Experts of a small language model.
Size: 14 layers, width 224, 70.7M parameters.
Experts: 24 experts in each of 13 layers, 1 pick a token.
Training: a variant of Adam for the experts, 567M tokens, 8645 steps.
Below are experts of layer 2 (counted from 0) of a mixture-of-experts language model. Rows are named router (the router's row for the expert), up (a neuron's input weights, with its number) and show model dimensions 0-223. Each number is 128 + 32 x the weight over its row's rms, rounded and kept within 0 to 255.
Before each expert's rows: a language model's description of what the expert responds to. This comes from a sample of Wikipedia text that the model never trained on.

# expert 18
What it handles: Field words in infoboxes like Full name, Major suburbs and professional debut, plus final pieces of names such as -ona, -edy.
router [ 95 125  98 161 136 139 104 135 127 170 154 140 108 113 150 175  99 146 160 123 126 124 127 176 139  80  97 112  75 156 174 148 138 173 106  88 133 166  67 164 129 155 146 141 107 124 101 155 121 149 148 106  86 151 155 129  88 156 149 128 168  77 171 135  87 179  84 178  98 106 166 164  93  85 180  90 160  84 130 180  87 164 171 100 148 149 139 174 146 165 136 113 118 134  92 160 101 174 158 102  88 140 168  98  85  85  93 164 111 156 112  77  76 100 141 133 184 139 131 102 120  68 161 153  67 127  91 161 117 190 135  98  91 166 184  82 174 104 116 155  90 161 158 157 107  71 178 180 148 140 148 109 136 124 127 183 102  90  80  91 163 157 121 166 161 127 182  78 118 173 163 141  77  84  75 119  71 137 104 146 158 162 131  92 134 163  93  83  88 106 161 159  87 104 125  87  73 159 109 100 104 116 129 102 124 141  97 122 107 125 106 173 148 124 125 108 135  86 113  78 181 158 120 122]
up0 [188 160 132  77  87  94  83 130 133 214 140 138 165  74 217 139 137 137 125 181 169 106 153 135 164 108  75 159 192 146 164 166 174  79  86 135 126 116 173  82 119 190  90 219 153 158  85 114 125 185 142 164 150 101  86 151  96 154 131 114 153  96 136 116 127 175 135 109 169 131 103 151  70 114 159 146 106 102 104 143 116 115 116 111 102 112  76 147 124 127 122 171 102  86 161 130 124 134 157 139 148 123 129 145 118  94 125 137 125 169 143 140 126 115  92  91 120 171 118 104 103  78 143  67  94 118 107 161 154 143  96 125 145  79 110 143 116 106 129 160 108 118 155  83 145  87 122 123 124 175 195 143  96 135 164 112  71 160 151 165  93 145  84 170  63 122 100  77 161  94  73  88  96  72 126  94 117 153 108 190  60 108 125 122 185 148 141 151 152 170 144 168 110 136 120 101 151  44 151  87 147 143 102 147 133 120 105 167 127 141 158 111 116 120 101 151 105 114 144 146 122  62 163 124]
up1 [171 100 134  84  82 102 140  86 118  66 121 186 107 114 145 104 139 126 143 153 148 122  55 128 120 142 165 109 156 109  97  93  97 103 133 130 100 105  95 127 165 113 143 138 121 127 145 134 132 170 107 189 139 121 142 160  83  85 139 134 203 147  88 128  86 144 107 179 149 173 167 120 138 100 158 165 159 145 182 146 115 141 137 152 169 124 155 188 139 163 172 187 126 110 185  96 112 141 130  99 107 157 142 127 140 117 134 100  88 145 188 142 172  55 139  23 140  80 131 163 169 107 131  87 144 141 145 117 147 140 187 160  57 191 136 129 176 137 113 144  90 136 140 133 106 101  95  87 115 150 147  63 128 208 128 108  97 103 135 125 124 116 113  97 155  53 122 121 145  96 101 113  94 180 111 156  77 130 137  93 139 121 159 204  74 112  81 153 167  65  99 139  78 116  92 118 113 108 114 149 159 135 152  89  60  98  77 165 120 101 110 139 106 101 150 160  85 124 118 110 154 134 120  74]
up2 [ 81 180 136 172 104 182 126 181 106 175 167 136 101 117 213  81  86 154 149  88 155  79 167 107 134 106 111 117 141 119  46 105 103  83  25 120 146 129 128 130 112 114 104 153 174 128 133  98 143 122 159 145 154 136 118  80 179 186 156  77  97 143 176 161  81 152 143 131 106 103 163 161 161 119 173  98 111 143 133 107 101 138 103 154 136  86 114 147 114 114 159  88 110  93 131 139  97 142 120  59 132 180  97 131 173 133 141 127 126  92 135 138 143 132 140 105 144 150  99  95 117  75 109 169 158 117 122 123 157 182 119 140 112  95  94 147 147 103 145 135  90 150 138 109 195 112 155 115 109 119 129  81 131  92 132 140  70 155 133 127  86 135 136 162 210 142 156 137 159  95 163 160 131 111 151  69 150 134  94 148  91 122 113 169 215 141 187 168  86  75 146  92 181 177  95 150 128 128 160 120 119 114 105 117 120  89  61 160  96 117 115 118 146 110 141 145 195 147 197  91 153  94  66 145]
up3 [206 113 182 153 126 104  95 119  89 122 141 155  64 131 110 134 145 138 121 148 124  71 123 174 153 146 127 138 139 168 116 120 156  58  98 121 121  80  99 103  92  97  90  70  56 136 142 139 181  75 117 117 152 104 109  58  95 102  84 109 175 153  87 124 151  84 138 132  82 103 128 162 105 140 118 142   4 156 112 176 168 108 113 159 117 118  87 115 127 119 150 115 177 177 111  99 104 119 144  95  93  85 156 152 119  89 148  73 137 107  88  83 183 145 130  96 154 111 177 114 137 150 105 185 122 157 132 115 110 156 180 138  69 183 138 102 158 126  84 206 115 139 121 117 110 165 101  83 135  94 164 135 108 178  78 146  93  77 127  88 116  99 172 112  97 147 131 115 153 147 145 130 125  99 109 120 164  81 184 170  87 121 122  96  97 118 100 121 145 149  93 117 120 172  93 105 165 142  87 150 166 164 164 144 140 131 110 184 123 226 142 121 123 130 129 113 160 125 121 153 114 173 129 150]

# expert 12
What it handles: LaTeX markup like ^{, _{, frac, and nouns in lists and tables, such as title, titles, List, Championships, day.
router [ 88 112 131 153 119 154 107 133 133 168 149 130 104 110 149 173  96 149 170 122 122 135 145 179 134  77  98 117 101 171 171 160 127 185 104  95 137 160  69 165 126 157 148 157 117 121  95 149  98 144 146 117  82 149 155 125  77 159 138 121 172  84 168 124 103 177  86 170  88  95 176 167  92  83 191  90 176  91 113 179  84 156 174  92 128 145 159 159 128 168 133 113 123 125  71 161 118 172 140 110  87 144 171 106  92  75 100 178  93 166 106  68  75  77 116 113 186 132 129 100 111  93 137 150  70 145  78 161 119 197 138 108 100 150 173  78 193 103 115 143  86 155 160 173 114  90 178 178 147 135 148 110 136 138 141 186 101 101  83  91 161 162 128 146 136 138 180  71 128 169 163 144  85  87  90 125  80 136  95 158 156 168 150  93 131 151  99  82  90  96 161 149  88 107 152  91  87 156 118  96 122 106 138 106 134 149  94 112 117 118 107 163 138 146 141 113 149  89 121  93 194 162 121 129]
up1 [157 118 126 114 185  78  84 126 156 128  99 110 114 105  91 141 110 134 126 149 109  92 133 133 114  90 132 151 150 112  88  92 129 164 120 129  70 164 150 134  95 151  92  85 198 161 115 127  18 141 147  63 163 172 123 133 153 155 112 136 114 116 124 145 160 107  99  99 125 140 153 118 145 162 148 148 198 161 158  98 152 121 126 113 119 118 129 123 128 101 126 151  89 159 133  94  89  84 131 110 139 178  87 163  83 127 157 153  80  62 132 103 122 119 185  61 110 137 160 125  59 160  78  81 121 118 145 185 117 124 125 171 135 120 107 122 108 106 152  76 151 128 128 160 112 133 130 162 140 131 101  57 129 163 156 101 151  94 112 137 160 179  92 159 127  67  84  56 124 153 119 126  87 183 136 165 157  72 173  77 161 142 145 150 135  81 117 131 111  99 160 145 122  94 181  92 119 187  98 143 175 159 111  88 122 121 185 137 133  66 118 183 125 169 161  86  99 157 200  48 120 125 127 170]
up2 [157 140 117 186 107 136  96 200  88  80 135 130 150 168 141 126 116  88 118 161 115  83 135 100 161 154  96 106 157 102 122 106 246 114 125 152 124 104 131 185 140 132 141 137  70 169 157 133  51  52  96 162 119  99 164 185 146 133 145 117 137 126 110 164 126 105  58 131 101 109 104 133 121 154 207  87 129 148 145 146 148  95 126 118 142 101 163 140 150 130 166 133 124 150 178 141 139  84 100 166 149  92 125 139 129 163 156  84 139 124 147 148 100 155 124  53 110 133 119 175 110 165 137 135 111  68 112 144 153 130 148 120 149  94  92 158 123 109 152 107  60 124 167 132 133 113 134 102 141 126 186 120  90 109 162 146 174  86 112 183  67 180  82 145 114 175  73 142 163 172 110 161 152 149 128 100 163 140 121 102 180 191 145 152 101 165  90 113 137 143 148 115  74 138 186 130 103  83  97 161 144 139 180 166 185  90 137  67 160  87 143 163 162 162 139 144  97  58 127 151 127 133 152 102]
up3 [143  73 129 108 144  82  97  90 136 151 117 161  68 179 159  96 117  71 166  70 149 126  99 138 119 154 159 141  67 129 170 133 169 134 121 154 134  83 107 123 117 129 133 114 149  86 156  93 179 156 144 101  62 119 151 144 151 106 138 153 101  87 127  62 147 106 153 116 123 126  64 129 122  84 130 117 174 137  83  88 118 124 128 146 121 114 131 166 128 127 128 154 104  80 103 157  98 108 163 125 158  88 152 145 147  60 136 162 207 111 131 117 165 105 119 189 144 169 113 103 105 120 134 208 113 129 127 132 149 115 106 168 137 173  94 153 162 148 139 164 117 191 139 164  91 150 171 103  97 200 120 136  87 148  55 145 119 149 163 116  66  91 133 105 173 148 143  73  97  74 155 135 154 122 108  98  78 176 148 156 145 142 156 118 137 135  99 131 193  61  64  95 123  95 110 119 127 115 103 140 170 117  94 129 139 108 177 182 172  48  86 159  85 112 120 145 161 102  66  97 141  93 175 108]
up4 [ 60 182  68  78 111 168 149  95 130 154 136 101 169 116  87 102 112 146 103 102  87 141 111 136 129 153 160 170  98 103 164 141 107 190 145 114 157 119 127 145 112  72 110 113 122 138 157 118  75 120 111 119 224 105 134 148 134 114 174 100 125 108 117 169  83 118 114 171 146 132 143 129  80 133 132 133 151 108  93 140 206 120 180 136 180 151 122 125  98 133  83 139  73 109 133 123  94  76 106 157 206  61 148 138 117 151 115 171 136 100 132 169 129  82 182  88 129 132 172 151 109  86 131 140 147 114 103 170 108 150 159 182 182  69 150 144  67  86 130 127 164 119 160 146 202 119  87 196 169 156 118 140  80 109  83 112 136 113 159 102 176 127 107  77  82 145 113  68 124 135 105 103 103 128 111  86 168 127  99  78  87  90 113 113 135 135 156 114  91 152 134 210 116 136  81  87 105 197 116 165 153 167 109  99  69 128  89 148 123  91  95 108 138 132 126 110 106 142 144 124 147 177 122 158]

# expert 20
What it handles: Blank line after an article title and short description, articles the or a inside clauses, and mid-word pieces like withd-raw-s.
router [ 96 113  99 157 137 179 110 140 143 154 152 126 105 113 155 172  95 153 173 130 113 112 133 173 142  87 108 119  86 168 175 151 132 168 108  92 125 167  78 171 130 151 141 124 113 129 101 153 109 155 146 123  85 153 160 133  99 163 138 119 168  72 164 135 112 176  94 176  99  86 172 159  93  82 186  96 168  78 122 186  93 157 168  85 169 141 154 176 136 166 123 100 134 135  85 175 103 175 144 101  87 141 174  99  82  85 100 163 102 167 117  74  78  95 151 134 189 132 135  93 105  78 151 145  77 143  76 167 111 181 137  94  95 166 177  84 186 113 106 147 100 152 167 163 108  82 183 184 149 143 149 116 141 122 128 177  92  79  81  85 166 158 123 167 165 127 171  87 121 168 158 150  81  89  91 126  85 136  97 154 165 167 141  93 145 164 105  78  86  98 153 157  82  94 119  87  78 158 126 104 102 115 135 117 132 135 106 117 123 141 107 176 154 144 134 104 142 100 124  91 179 164 128 129]
up63 [169 144 144 198 128 108 115 196 133 145  51 112 159 131 109  76 165 125 169 110  77  96 110 136 229 119 102 114 137 156 144 159 142  89 104 181 145 136 184 153 136 108  84 145 143  48 151 105 123 144 157 121 107 163  82 146 121 123 116  92 132  85 108  92 133 116 159 125 171 156 126 129 112 167 140 123 129 130 152 158 115  34 156 176 154 136 174 129 128  96 105  67 150 158 143 124 112 115 136 133 123 166 105 130 121 171 206  78 117 106 131 141  98 103  91 116 154 130 221  91 143 157 175 125 157 154 105  60  92 132 117 147 129 167 149 145  89 140 167 133  73 146  91  92 142 158 120 134 136 129 140 153 120 139 156 127 117 110  96 127 120 133 132 126 163 115 110 170 141 141  58 156  59  96 119  67  90 102 143 106 179 180  70 130  90 100 143 103 179 107 171  95 128 100 173 151 106 170 111  91 163  75 140 150 145 113 110 190 141 124 192 154 137 143  99  98 163  64 122 109 157 112 107  93]
up64 [134  92  76 127 165 126 100 147 102  63 100  96  88  90 228 121 104  86  88 113 108 150 126 119  98 166 140 171  93  50 105 143 154 141  95 147 127 115 115 146 127 127 135 118  54 162 141 121 108  68 166 160 144 111 115  89 147 137 129 183 115 160 141 121  82 130 118 139  84  74  85 121  99 130  85 156  80 153 130 128 125 167 159 123  75  75 137 132 131 121  94 120 165 105  88 110 103 150 116 135  98  99 131  98 142 142  78 201 170 138 158 156 150 146 138 135 159 113 113 149 168 137 135 173 139 103 133 117 114 137 120 129 132 225  79 154  98 151 135 168 156 130 176 177 161 121 127 102 152 108  94 154 135 105 117 137 110  89 107  97 156 153 146 166 105 130 193 133 103  94  98 122 177 109  96 132 136  72 171 122 163  68 157 111 115 141  41  99 127  78 165 155 125 156 110 129 162 116 139 105 162  83  64 127 176 132  59 137 127  83 153 128  77  97 115 100 170 193 181  90 104 139  63  88]
up65 [ 36  86 166 150 163 158 170 126 147 129 193  63  88 147 155 155 103 122 156  63  98  77 122 125 118 160 150 176 152  62 108 114 126 121 175 120 107 184 153 119 127 128 157  83 100  97 143 162 101 204 120  98 106 124 166  81 137 141  99 134  77 104 126 151 201 108 240  91 102  77 111  55  88 136 133 134 141 184 163 147 137 160 123 123  91 115 103 107 131 105 111 155  78 113 130  87 108 117 123 118 163 174 147 139 112  87 166 165 158  97 184 129 135 165 128 103 106 125 125 111 172 108 162 149  98 103 106 121 138 129 133 125 122  80  87  48 122  93  83 161 135 160 113 112 111 121 158 112 116 168 134 130 130 126 107 123 143 147 130 113 106 175  86  82 183 140 136 105 136 127 118 116 110 121 138  94 144 118 174 131  56 118 145 138 135 118 130 115 132 128 191 104 177  82  80 137 155 122 167 163  82 177 196  81 122 157 141  84 177 128  99  85  95 106 159 157 163 115 137 121 158 161  76 137]
up66 [103  71  78  68 214 128  97 185 178 124 104 106 140 107 175 115 113  87 124  93 134 167  99 137  83 153  67 132 141  75  86  97  95 112 154  84 151 167 190 114  98 119 162  83  62 161 178 151  37 135 153  92 137 125  98 103 134 136 132  89  78 149 179  79 112 158 110 125 107 110 158  92 122  69 153 109 150 106 126 120 152 170 167 100 110 131 123 152  90 135 104 167 122  41  92 128 143 176 153 111 136 168 148 149  98 146 136 122 164 130 147  98 173 118 146 180  90 113 175 166 110  73 102 147  87 133 155 176 128  81 123 140 105 167 146 168 124 127 109 116 193 132 123 152 113 114 137 156 145 121 201  75 122 167 160 147 181 112 107 156 118  92 113 149 116 123 131 118 143 136 190 115 128 124 103 132  97  60 158  96 159 129 170 107  99 126  96 112 171 135 143 142 146  94  69 136 156 106 158 122 170  87 101 155 150 116  96 136  96 129 149 109 118  95 149 174 165 138 157 172 140 113  78  64]